Experts of a small language model.
Size: 14 layers, width 192, vocabulary 11791, 71.8M parameters.
Experts: 64 experts in each of 14 layers, 160 squared ReLU neurons an expert, 4 picks a token, a softmax router.
Training: a variant of Adam for the experts, 640M tokens, 4825 steps.
Below are experts of layer 5 (counted from 0) of a mixture-of-experts language model. Rows are named router (the router's row for the expert), up (a neuron's input weights, with its number), down (a neuron's output weights, with its number) and show model dimensions 0-191. Each number is 128 + 32 x the weight over its row's rms, rounded and kept within 0 to 255. Numbers have three digits each.
Before each expert's rows: a language model's description of what the expert responds to; "comes after" lists some tokens at least twice as common just before its tokens as in all text. This comes from a sample of Wikipedia text that the model never trained on. Tokens count by the router's weight.

# expert 19
It responds to: Stems of Latinate common nouns and adjectives in running prose, such as un-anim-ous, mathematic, military, social, political, fund, commitment.
comes after: "0 ", "the ", "a ", "and ", "his ", "-"
router:115167126149170171118126159137111107079093098152149127082114177190131139149203097120124117187150159137083146117087121112133153101090111111086148025132153066107171164104167194106144134109126093168107066138124124144135102155103127173162125148156081090104109139090105111148066066119180096105117156107130157191138164107121140114114157114136181163078142110150128153114068173138146140119171089185133103127110111172097107154084071127132116167124121039127131153141158131114143160125107159157094108127113120162136139179111149154120130180150159100120118146171185141061167098161210154073
up0:147154103105073125119095138126099159110157107083139167112162153101173100054083152123134142139126184148096109133106144077163134125076102162153098110166131151123077157113123145120103075180108154180144204065156130117153155120044106177131102133157126164129105079120166107132144090117068147107142118088146134094145139084102131152174088144138122122097112147145092091165110121073135096111063129079129143129137177037161221145115087142097158174086096111104138184118180086189109128178145139149131129141170193129079112136187154139173085146141166099141103168094132115124093132143117129091
down0:090157154129065169180111149071092120108135146093147075113177098147154067065126153138137121094091126161155102132120139132181171155107115118163116169071121119144118112063151138178112084135135125137091105121153065137126156159135121097071131110173136068157088089142148084099073085149131096170140061102122120087127138081141098079113090095142109092138096144133163138172127056138100110114125081118093130100119119164138129163102091145142089128102188111079121123089075135145122092070116116183181105105117157185094147136131143155095124148152159064084108135085083161125127071204175186109

# expert 51
It responds to: Pipe-and-space separators between table cells holding numbers and names, plus heading markers == and ===, semicolons opening list items.
comes after: ") ", " ", "\n", "0 ", "1 ", "2 "
router:125127101122094130184149093164142146183114132119139130131135132131165156112096119131131131170169158079106098087114119078202106119128119152190165154095129107087107173148179102173167087103151140133090069177201108102184139089168145151116129075117153112123078159101149120134100155130133121063179076144184131167160097123106143090147137146125144109109105127105086132096082160186153118166124162118111097158104108186104083170115127097171114142099098090157110200125128094136159133180187142196188115108132116111151079140122125088092135114152072180118136110152078184173090083103187064139
up5:133092126150152099113125138100125079117123110052140123140109112148102109124115107093109166131145071158149176225137103136156148126110067113147133127109175134128073187080172154155162123071166127139139194160130102176069118073118100156172181134177094159106129122116107201140096084122171140113149080080153098093117044120137153137150184204110077142108133111162087142162108148135106157125131073119130161111107120162143179103174132114179116119133154099141145082137124151177129104168151183167137147143074121108157137103132146195146044135152102119155126099161155069120114122109157117068
down5:117103125108111125138153088075163172106132130133177075157141087089089119148116177107206125106142139180134109109053137185135127050175134176128141147111182135115096148174101140104097115073156188120122063117124159160107124105168131108122129123132138097114067132116116147167125110181152117103065085144080182147112112131157108185177142125148101111136122191129082085117116104143099196059104076092113123123140175112113085177099147150104129100115190102154120124143113068123161113106161145124157144039095101133141129128128146170228107087121150096156141138126087093134153087128176131120

# expert 1
It responds to: Line breaks and pipe cells ending or starting rows in wiki tables such as results, election and squad lists; also page-start marks.
comes after: "|", "\n", "|---|---|---|---|---|---|", "|---|---|---|---|---|", "|---|---|---|---|", "|---|---|"
router:110107166099084148145151118113152105109125123152092151122151081086113136084103140142082167084154119139146177085129157122174150152126149113067156090149144103040106136169197120204153163129167150131137075145139076123169172135117100164105119132099121124131087094184086067182095162154096127076098104100169154131149084143114093152131135150157139106101153168109155139135181148132095069146077124136143129179078092137172158153142122068069110070178085147094115112078160108148055140146107086118105091181124167155125144100118097096126135135115121091094118112136089186076128089084058140158
up4:145178172122152139134154124244115147140136074133110148140140125169147164157203105139146098124182110101119094137096148116145165117104154126106160125157233125132135094143159157146105106119158112125131219087165121155094157132090117140205126122114145109152150153125128103077089173115186111084151167153139133119145093107124112091138105110074135150124092171133158099129103151132156143104129098176103083155138117145137176074166145156133180147044175175081144079098134093132099148116146181126177187172132133147182128151134102157124161160059129117196138152160132153114123153043124128125
down4:121145103167126124166157139132119120166132088073084128102162063184130155107162189126096142174092085118142150131062117109138143103091132117137099067072065086122163117139066096093147074123146113085143139129159096115145170170099077108140132114127208122067159127175098114092094115048117111147110148167109152105172166154112074130166141117167167149209114127098150143130189158077121109122162125143110087159155111148108152088114126170136090137144139141088172065124122132120133120127153117149111130135057106102138141124132035208153103059130091122182166113147103124093116134166145107106

# expert 58
It responds to: Colons after infobox field names and pipes between table cells, often before numbers, as in Interceptions: 8, Phylum: Arthropoda, | 6 |.
comes after: " ", ") ", "\n", "\" ", "/ ", "1 "
router:138141135142092144152126101172108162121130125177133152182090148135150098066111139155120079154176149114155083135143104136135092113071127134189133156060121111094096150118154130167097107096153110138103101153166125128092107121118201131138192112127094128139089176155141121150042120120106094175101082188108119140070109092086188145102103146134068097103132204109132109099137146167096166162085062124149091132108082144111131144091106077148117104070103172126153122174098074115112071158122108112160124145165168140132108161095100117130141093061157178108110100188122145175112065122187197103
up2:103170123195163082150085090120058090100114116084100128104127148115176165109112130159150089119162100130119139096067143164078119182141078114128083162123149118159186136118124048128102117106120052135163162096130143136125124124087083104143079105111128169111164121152104079092077114097169153112095111146076131113089106133112111193106115157040090124144091138126129157166175188129103184107110134084125160126142156161143111147089111153128103141119109120079120109130150173094156133032153140119176199128122116130107072080183090123160134133133142156183099169151181082160122130115108080156
down2:104155227137129148182120089094076100097123141115096130120154133119140157133133130119159166112190121116137152105111090164161148145176126116155144163112114153089175105172110141156110083067124158207100084130155130148150117143106089134096155093119146147081117127128093148147151180141173114193120070141104092077107059169118142125141112134166128117138143085104175107147135132164108162143069121132130177181126114151123177041090174115094162133214122110098132113165153093177151107113139119130173233084147129136133143108141148122187108194180130156149127179136167101136177120102103111080

# expert 43
It responds to: Stems of nouns about film, television, music, architecture and cities after articles, such as down(town), film, Struc(ture), television.
comes after: "the ", "and ", "a ", "of ", "s ", "The "
router:055155166202175178107119128160136046106103135143082125096087142134187137159146130108132153190126116143161176114134113075060115108150169130101099103192186140109114091170178157116138146154132143129156124207144142152135066100142117136164115177151135159077143139089174122079096173150104098098124165135073181163166150075153132148150120117098108189095171082184104148157144078121146122156127153158126130101103086107114118089142104124182129170167111137154178154090094119189112135129121090120082116154116158138091158123141103117115176129149139126144177124151121203123125153148148050165
up2:080176142145104115133134100158051117126107158142141116100135126128155130115125169144167105090115111119096187132159111078144135100099141135110163111103125129137097111163161114125141134187203113162119096117071160108127156195127161093148123076109061127108146137135133087128148110162097165087162000169118171166175116142084073137148171190138099166160133143173109166155135158150141164119130131155172135162064100144126119103081090135144127131111149217119166113086135154139169151101156190123135095207163110108094068158087142107149102140119130119143075122097187147124085092114155074119
down2:092157120155067140139080113104184132188155132066096057128125132129089114121139120094142174167117154094070113096145101120079099140137069153212169093153091128173120117103159152143088124113110150132110131163161142103097116170159113141089073148069139152119130147073078109130184091139139092169069124099124086111117176106073071099158140158142185059171142141106138142092204199125112130115130169143151118176086150110108147122139171160110153123172116103131115134157146185139157171159124096161129142151119144197122104106076138142107116118104102104134054078141083118070095167128114124135

# expert 57
It responds to: Forms of be, have and modals like was, is, are, been, can, would, after a subject such as It or they.
comes after: "It ", "it ", "is ", "which ", ", ", "he "
router:161143139092092106162138143117096147059152109084102096118097101076099145017168141167184074158139169107128143104112104126122155146174101161147114148138146128134142177087120124127133104159120090086061133133094094119147125132173156127117052057133125069097130112126138095103099169139132145131109172146154131175152108142158110137144159092151129071167140103145095153194189109085103144070093091149183126128115117110132104093139151164128089113129101099117163108171087095155108165105095151180157186083157104178184111115139074109121166107184098107157130105175130208092166170129087107098
up1:129144121157139134130135142139095109185100104122151196133085127134152131122105110104148157110135162164181100133113141138162159128097170131079102135135124135151123114131100097074074092107146153075158146101117149126162187101124158060154105102135130124133081138121109153113108075164104182106160125109103138097184112080099184181126127071075064174060121145107100134142122126147113183172140155114114152035187174092090183171210050143120148109139171148162134121127154172133129073161129075134095171203131151113114162109121134139134091185125075151082083098131128098142172103165140091161
down1:042172104155078134114131102132126112162136122123117163117148100169146132101098144138111155119161100170094128130159130139103104155112026180115148173118090081169067096100103121117091118134141129136159125039140153170145177149187176120148099135142097144157126127093163113153158153163131165133130131130147140075173149083146113146075171143039158168119100144135127118072108143181146106149155174123100130076190150030080169124158098164142135149242114098105126118155098138104146103152129137101115161124145137150099175123113109154197148166148133158104148110088131133114135092092123076161

# expert 38
It responds to: Country and city names or their final pieces, such as United States, Athens, Italy, plus sentence subjects he, she, there.
comes after: ", ", "the ", "| ", ". ", "United ", "New "
router:083149170089123094130179158147152110126135178081040154159096210108112136113082133115176110162115113116165122128125166125088073096172118122113180157113122131162140137204177119188091145118125175116155137164100133157130170166118138136123125112122114120116095134071194144103128147107102155108085142123188115128180162091159143184060079132121133167140141133080135198135144177124139102114166130130145110137171073129102094138165125117123181162175077121084105150197154173169163134164155147157072131127140129060116140170087114141104091160132110105126140138189100195194110152109140131166
up3:142098169098212096093060165129111110115183112114141146139135088136189119112191186068174135153138060170109101167117172114123160160094097157115151088141118201124149138089093121123117163106126103131117071164107128104120196082140122105077131124173152141140110106157117139123108082152096151156173115193159156100115115080140143114095117190120084150199111129139177099125106054117098171074120107172134102117104074139079142115134168109158065089092144188162069074150114120119107160112151109118125161118141129124096107160120152112157109066162094128133169107171151129096107143146078127160
down3:142098140089107135077101116158163161108175165176116132144167093140103188151110146123098169102157128225097114119142163101172162114218122136088127128178135031099131115119122090138173186125125114065095128173089139105086138088119138113104110147162171137110130127157113158157121107147123135106170155149140144138111104171182103068151097148071143136173146120137141105114168161100128090135151154113169107112124081077091116124067054151128134075097100176159130108096105130095140141112126115093145104093171093141157074109125207074153149100155128147191150085138105184150175108110183115160

# expert 0
It responds to: Linking and linking-like words such as as, became, made, including, such, with that introduce a following noun phrase or example.
comes after: "'", ", ", "to ", "also ", "he ", "and "
router:162183107060141123157192089192165122135167098157130136121161116102135141091127087174128113158085098102118155102131144141118087147060154106183103129159211166113093121123170144158190138167067120077091062164127153084174125068154099102138103137115096131095146124079124080049086139127124052139148150149107169170115083098143129127072091172077158122116176089132118150073101158151119170152126090075140123147132111168116137152163145090146157174040113102142173116155115103126143121121101092148139074122139118074090099145130132119093155116148133131129162168143114173165092139101106123154
up4:142158119128093108135128091159149108209157083113136124050171158147137119107121070172194098153126157145172088192113145075137085136079137173137102111159174188125125147097186112158084102115121108123154111108085105097099119125073113120111140087106114098155132164084134132165139137138071167097171130142134163159159123114131145100104078128061123181121105173118140077130160117121143149177134185139100127074123119078100169110123130200144109086158093126136141123135154112087119109111093076151060054140146098092077033129166086107172148107090163116160138134145157105172151083153140088129
down4:100120164090103123181140093151087170144181131117160131171113060112147176155138178154149104076183114148079186095134117146120098127096140137159154119109115110096152119129132080095058077093131074113115176185119138125196093074148080150078126119148135140131142118127115151055129123173031074107148097100147093108117151087129167138163093145138141120079105133115061105175085100139142115143139092123151089096051098162141104185143119133131106153116152126106118135191140119156100147089106082134049133172131133158140158132117171168088093092166131124134092133084161110183081136124187112129

# expert 10
It responds to: Infobox taxonomy labels such as Kingdom, Phylum, Species and Domain values, plus periods inside abbreviations like U.S., F.C., and table parentheses.
comes after: "U", "- ", ".", ": ", "Genus", "Family"
router:112134206093066136153136118124133141138149129190145186145108069153131106071126151105171127119151111116153106123128079176057112132119099171178172119147087139072150114168165126144059093089113088099086162156164104144097158128136140129116062100132138090108110118130047143115079090190137160136158165111122124146160106201105156146133118098134142121144065187156078119123138069165093099101085134097123091141114163123081171151165102192101135084104146115145151066162131149113123101122150109098128170121150156115115161156117120085155155098057143066128167138106080148145129070123055106104
up1:074175170170084098091090124103171168190145143082181137139057135082180100125100186106145120128106208138113187148130159109169160158144144114188120109158173103117119168110142077161144132180118078122118062118133065110116161127123171120168112123090135154098149127170100107099151129095096107126058104165102099153121133151132163216123130094085171143130102144132109185111135097106085144130159168078118076096094122093112113105147138143115090114158126131113089146088143157119089097104140129173113110098131149122165101167140094100208125078115184114146106128152172123091177075113191115145
down1:123144086169169157089127128126114152120116129124124152114079150065183154142100132094088112059124150130051169146108102126146140147186170123194095147196093133140166120131087096135104180107088067143144102146109082190127119168126146130164092129134113127169146125124149131122181177104133052161080119132128146121141110138100150146152096181139153108152105140153123136094165088149068101129141170149114135127131144068124134167125105112163143137166178147094140178073138140101056096047186139200124157143088175187161109152146166103104071152128178155137137167050137104146136139140176166150

# expert 17
It responds to: Header and label words in tables, lists and chart references, such as Billboard Hot, Notes, Best, See, Pos., and durations or coordinates.
comes after: "| ", "- ", "(", "; ", "==", "– "
router:099131167141119122146134092194139152126171144147147162138142132154126069184156128139116109069142156143133128156139164116147117126132103123151143077158101080089151089073102126182179158128087146108095164120159088115152119207135147153168115107064156076125092150110115074093034104131091063080108086133106083148127048144162167116098101204103144133190104116136133133098090078140075094094137144114102093170106085099181103101118194102127112141099151100201123060109101097152147109124170134077149130101124146149088119107120167166141142154117087142153118125084129190123135095106159106173
up4:164129164101136131125126192125131126218135113121125132143087106164155120085164077179141124127130155123102197127138123154161129090158134095176126133136112159078126183090187102080150122204136180182167154136146086144174111119090094112130113136107108152157110084157061115154140159121096132132141118137106153168160140092130094128096099154089078096085095117132159154170138092159134203173143136135116169149109063072152157099133102100139113139106153190101140107130169156120116120132172134114087160041214096161190155153145107133132107193101112119190076166150137107097115073101149095139
down4:178140129167117091118159143112136147136148180100153141192138121106154119154126076159076173165148159133166102114169146157115138142095166094171124191084111125151138160101150112164089154129115122114144117145088076069119065108117139140156070087140129117146125081138086083119097113183118082087170179142180084167048108140157123170137161162135145120069148134124152119077107142121147147142107179152154160132095180060165083154069126161149081100119171137120153081161107111089128150123089107113168147183123077142127150097093137128100146098107117134079109104126130106073045086177186151054

# expert 2
It responds to: Blank cells, zeros, pipes and dashes in sports and awards tables, plus the conjunctions and, but, especially in prose.
comes after: "| ", ", ", "–", "; ", "0 ", " "
router:156092106156145118148183088176149119138148179163122103135082123090070089176119133161122156122162097162101128106089154186129116221066158121067143119104176096159107176135116131143133075164068109140155135108116134120126064199146150080162144123137163068105115118159084114158068115126128127092110121144112117109148121108150168115092116123139098153147198192116082177115179139133172182105142069119153104162158123104161070154174186083103092149118127088105096126117078137113172090129114148144166096159140084121196117159144140085113070166151138103131135109122074181076124166139137119135
up1:096178155164152134124137129169141145158162085159068197152079112131093152116157076202140081087151143093187091105157128110092077090075154106125071169127160096139088126087108088164103088151161094164107135110120132152067128122092110106092106129101155124142113157144137123126117116131093150110182168099159115123153141131109128185049142126141136168144088097121164106127078145156179107148098122157127181115171141128100103160138115157144120110127091170123145144205090112057116108123174198077126174166159093115095119191137114102149155150143084106120140083140105138134118107018161160172
down1:155168117143085092090077102111122124103111113151156076071158152155162137129142166183105092152147089165141097113122126101105177128125035170142095104108142168145116180177165097058109083145118116121119108096149236111132150095096144123133104132103099107154124178101139091182063146118113146113117079129120129170138122098101138122059110165088185117162180134068151059166144148128196132193139192097142104148137080114135122121118160146107100201088166124170146074121127140086099132143124163117117143121106139167138098079115115115113135133161091122097153084102086077147122105182157088137

# expert 23
It responds to: Byte pieces of Japanese and Chinese characters in names and titles, plus sports-table column words like MF, Apps, Event, Championships.
comes after: "| ", "–", ":", "″", ","
router:118139120114049088112150101083164158166059137150122108152132119145106089132083160067112098133155110117069142150121133083083129097086158142071154076128084162207140165108148177140158108109095142133118229140107089134133138139124202128117136143063097093122137142119141130127110132127133077167118125121100103097117159111196162129143158145106135146108103146144085114141164121119171124107173164130074125133104058140092164103142203146123165174098103108169145135067160073154103114171184081129163136200144141156128138127133107104116128174181149107123096115154137105089205075134150162066
up1:096092158137115166086044107097140137113118136134139131113166104155139110156109162153140132145177158097107108137112107059138076124144099126108110085207149115167103128158142092101140186095157120087142118138134142117124108143141146125218176213160103168210123106103130139139094134136150164105143113221128131176079135105154133137166169120132057124127135092128171109203083143144165072128152089125083172140099095114122101070158166094171167076104067109140137129134135148113153171198119170133100139192123137106145108064169101105153123123100105195156135078102120148133134155151148144132
down1:198109105140121157101139112132182113163121136113119127156168160153116171123056176113077092088165084051121137139147181119109108125137130124148101156196166118121132183125152161135137195148074157113113122139083120135100144109115178117192162192176100138192086144116152119098076084141115121098109118164077126153148132123146117157180137128127113147140150126128144116180155186128185152143113147126085156129120149145176071171142128109184141086108042167105125095105166158092143148159127162175081143204155196104151127142185126109134140095072102186111156076114097141098175120137124144092

# expert 44
It responds to: Month names after day numbers and digits of years or scores in tables and dates, such as 14 February 2023.
comes after: "| ", "201", "200", "202", ".", "on "
router:174137104121099114137147092160130110172148093079065110103097133130188144168168077129069149100113113144137149106146132105163129151132125205095113120137109173093155148166143078133077145092080092046123182159168118183161126145156156121101107141109140130137119149090107118127150080084168164169050074130128161114113105116131115165182060138111160131155116226149212143149148103107113086106151152115156146125148116109123088110098143145095100145105155104130140166146166149105131132156078142189092110100167170192118169131158130119128091099145140056140099101136188054107130151138161094088
up2:104159137144161143131119131117089148119150139118093095106084186081216167138104116159104123119129139103129150123157126140166131181140077158151115144084124141121122150134164159154183123136149177112118174115176087047167146098096148092114140120123082217075165107112139071097180193119096092073130048173157082173105057152098105112159114160126075141148124112153121111132131064153092099088148125082149109098103080178088108104146149159164150122076108112079118153127102098164093110120120133148155124176187140137111062121184107160142101108108138138137096166135096128157191065123136108101
down2:131111176145123162089147122119165126138145170137118094143153088116165147173121126144147100075174152111155170089119136102180107177148092125120157142154172103134154160225143174109157149060101096098130192143166141088188167159166138110109182140181138106129107157111126140112128146109111130130092097139160037112117151133110182081094047129120126125115078194077140154173165133117156125105122110139153165148128132128062072085091110200113103104102122138105163138141101127066114116120191113125098142074107111123134147137185124203155169115082084127095106168160112145149163080112171091092

# expert 27
It responds to: Opening pieces of words built on prefixes or roots like im, con, In, Pro, Ad, trans, as in im-age, im-peachment, conven-tion.
comes after: "the ", "- ", "of ", "and ", ": ", "The "
router:048182153188145199114086137108108064112075099090093112041145122125114149073125109110131149159135124128135162103106088082073114129159173158114179117160103176115079130189131154121115131066143103140132085163197138125147136135141134180091141188163057129120142171099111140068157111128109125103090109155153103184176162109166096116175148104145148126121159075116122118074157096154114142098131187131133095136135113088157101101107147142134108184152116123100116175126133210130090131157151147112100084092132084143116111159095119097143146068162132154171137156135148195080114121143061137129
up4:111147127118047134069154134153155175150120141119134157094099078135158160125122133118176128146135138153105122161148170198162164196131069166142140102129111109064139143119163155190060158122082111104103163104140076161131137126041170106157164156138083121118100105105149148126077110165112139105121124138156120155155127142119134082127133149180135140089179139156113103154138093121136113120077157120046123102060105117163154056113109045118148137080177126116112131137135129115042159105110158178140142180139102128152148102110137103147172130117058148185137210105139104136111122075145077172
down4:095117185159099122081133121104143138121139117115129086114199167070094156127140108114128078086152102150128109167147065153162149120185126146181091144143116158149148115129058146118156124135121153125109078131169120124135117110145172112185158095107160065161133105139127161037131131111101120076187124155118122122122158150173141170219079170121151142133134084158154143125146160117141106129109168095116127100130102035173139093058158125113170113147172103149111099064103117087112124195127109192120088126154135177125075117032110168123166090194097165117118153118144110150165138126129147160

# expert 12
It responds to: Ordinal words and suffixes like first, second, 8th, sixteenth before century or place, plus the and hyphens in compounds.
comes after: "in ", "of ", "'", "the ", "for ", "to "
router:168104156096111180119122138104110150136156136119150142082091108161227130141117182164150126122128102156143123082085112123147111153129114169110120098150099150125118144104129148133171173080123116147224163121120110205106155129173054115103109119146144085128116111124153105116109059133156156157151086169155125171108101125104117122150153091178124132090164157157164149126096126065085098091122072115155210093190094110180125127124072088144178161097089192165092120135168114162101103123108143088186186124173123166154109091207132152114156171136084139129105105169104101095079121156125087112
up2:102115140131126117087144143115128108100134173164100109165092122078131096104123085073141104109139067136161055134118101156081082113153108093112136128120113187189147121145105100124111126105121099101174089121140084156134212139163143096120121128114096188105143107142112168151134115147113126089159140106142084101222109154129106211114156155142109099106142110108090135135087128151173139136166115166050179064144142136121157140201140183201171145048134154140087143124133156125135190135131147121093106106206110120093102205146107144146153104146147108116081095204135139121150166074129126174
down2:129134148136129135081104117125153138126154132140121083080121121024128088120129115182121152099039143116158127147105132113063085209107095119075145087128172149151129152200163072149148183119153120104143141105155125098171129167098123145128126083116063161107051071089104136102124099140175128096162108131082062130142130139134114148147123119202153108123179060127163119141118135078147081102139138054121129135137101192134105146150107154161111115123146140086057152154147107110169172144139127128146116114136108112141125155050089138049111101151140132149141114206138147137113181101103133177

# expert 48
It responds to: Articles, possessives and quantifiers opening a noun phrase, like the, a, his, this, their, two, several, often sentence-initial.
comes after: ". ", "of ", "as ", ", ", "'", "with "
router:146132169130148131105121186138103092196176134042131155136167157114201123113170142182146093175134130149107099073154146135125130125128146135201192171155177097089089148129109122139112114126143110116172129139089148118113144122094072169084137070065180129153113115114103100126124124121131167120102105143137091172095125126163079118079098075112148137092186074166129138160077102145126178114104066163163159140097091175173145141172121117124160095128144161128139104144184096167133183162114114152150105106099140185107165179158158126086094107095075139110166150171167131083066087127125122059
up2:129118077147101142101124185145151114139132098123145176111058208104112168101099133151128101095198110129067121135098155063131108069153062101123159109149130195177139191104146175165139154185131100140074145091090118157117151106162141108093153098137144190171111105170143143096124139123148088111111080107092150153160115149058121070119112119110106171096097138070167128081126156118133015164180094129105094174175086157132150127080158120118111151117138126116129168113136144139130126131087137193096138125116141168078109132180156183149075135103093085098147115152157084134137138126152109145
down2:164130132130127151140177134064078196130081134147118136175110127110153093143139175213113125114138115119118144120095129121104119197190172137108118105125159080159138145124130144162099174086088170105096160123115131141079086124141053099087109144119102116131079097080130088118104122150141119142074042174119114120085130116139132143181158071048148130109105096082111199082115065143071054091163105157127170090140116168143129134110103117095129177086154167151139176137141118166141184137061106149153138098152149138139135169186137161100077099122136138084104104118135163108068123156108151157

# expert 41
It responds to: Biography and sports-career words like title, elected, appointed, former, previous, member, team, often after the or his.
comes after: "the ", "'", "was ", "a ", "his ", "-"
router:102102199129158169137129140154136125148124113140142177127169135138137126185189107107173141112187139120106090129142134123087137106148079108125103127145142148116137156034170123217155130096114144202158124142121197139076197100152070151132124113027141137160104150154142114142107114114174102182114115131088132122135095180065083121095126117155116138157142156213177072122064183166103198148169090080133128173142114120164098129131117097135137155098137124121089149104107101108137133090125128123173119162151155160097150081096192108109089123151177104102074134152128099128122144136169093093
up5:088146163157127116091145111152136064140126142097167126074114170141147137164174126111091163111145194079126105126144160101147104075146152198144196099153135088146158127127123084108139130133162146121097128100167123105206114179082139086056169156143090097095214152113113134137093135140081089127207079113158094099085124165123120128110089089130127122205118129143127121167151117161176141118142113134179138127077111121085107138134165118138142091109073101192195129135121186114092138130140150199156197156121099130130137129116159040130126132065124128145110134157120105128169129054106109157
down5:081150133158136174124173123112129050104083092084091068171120159159128139095026205179154162119119208122153114083178087124143173155166159174181094120125090168089183101157134136088105156136144166133093153135165128100112140127159089104085157107108112163067108164091074111179106196088155079135084138138117061103128082125107098083148123161141156136137123111122073126150167090130107091087138123066150162166081152160145156135121120164112155132089152135115133089092133185170151112107092099147161141118102077141150154117096154112141138127095158133103114089107114134182149149124132132114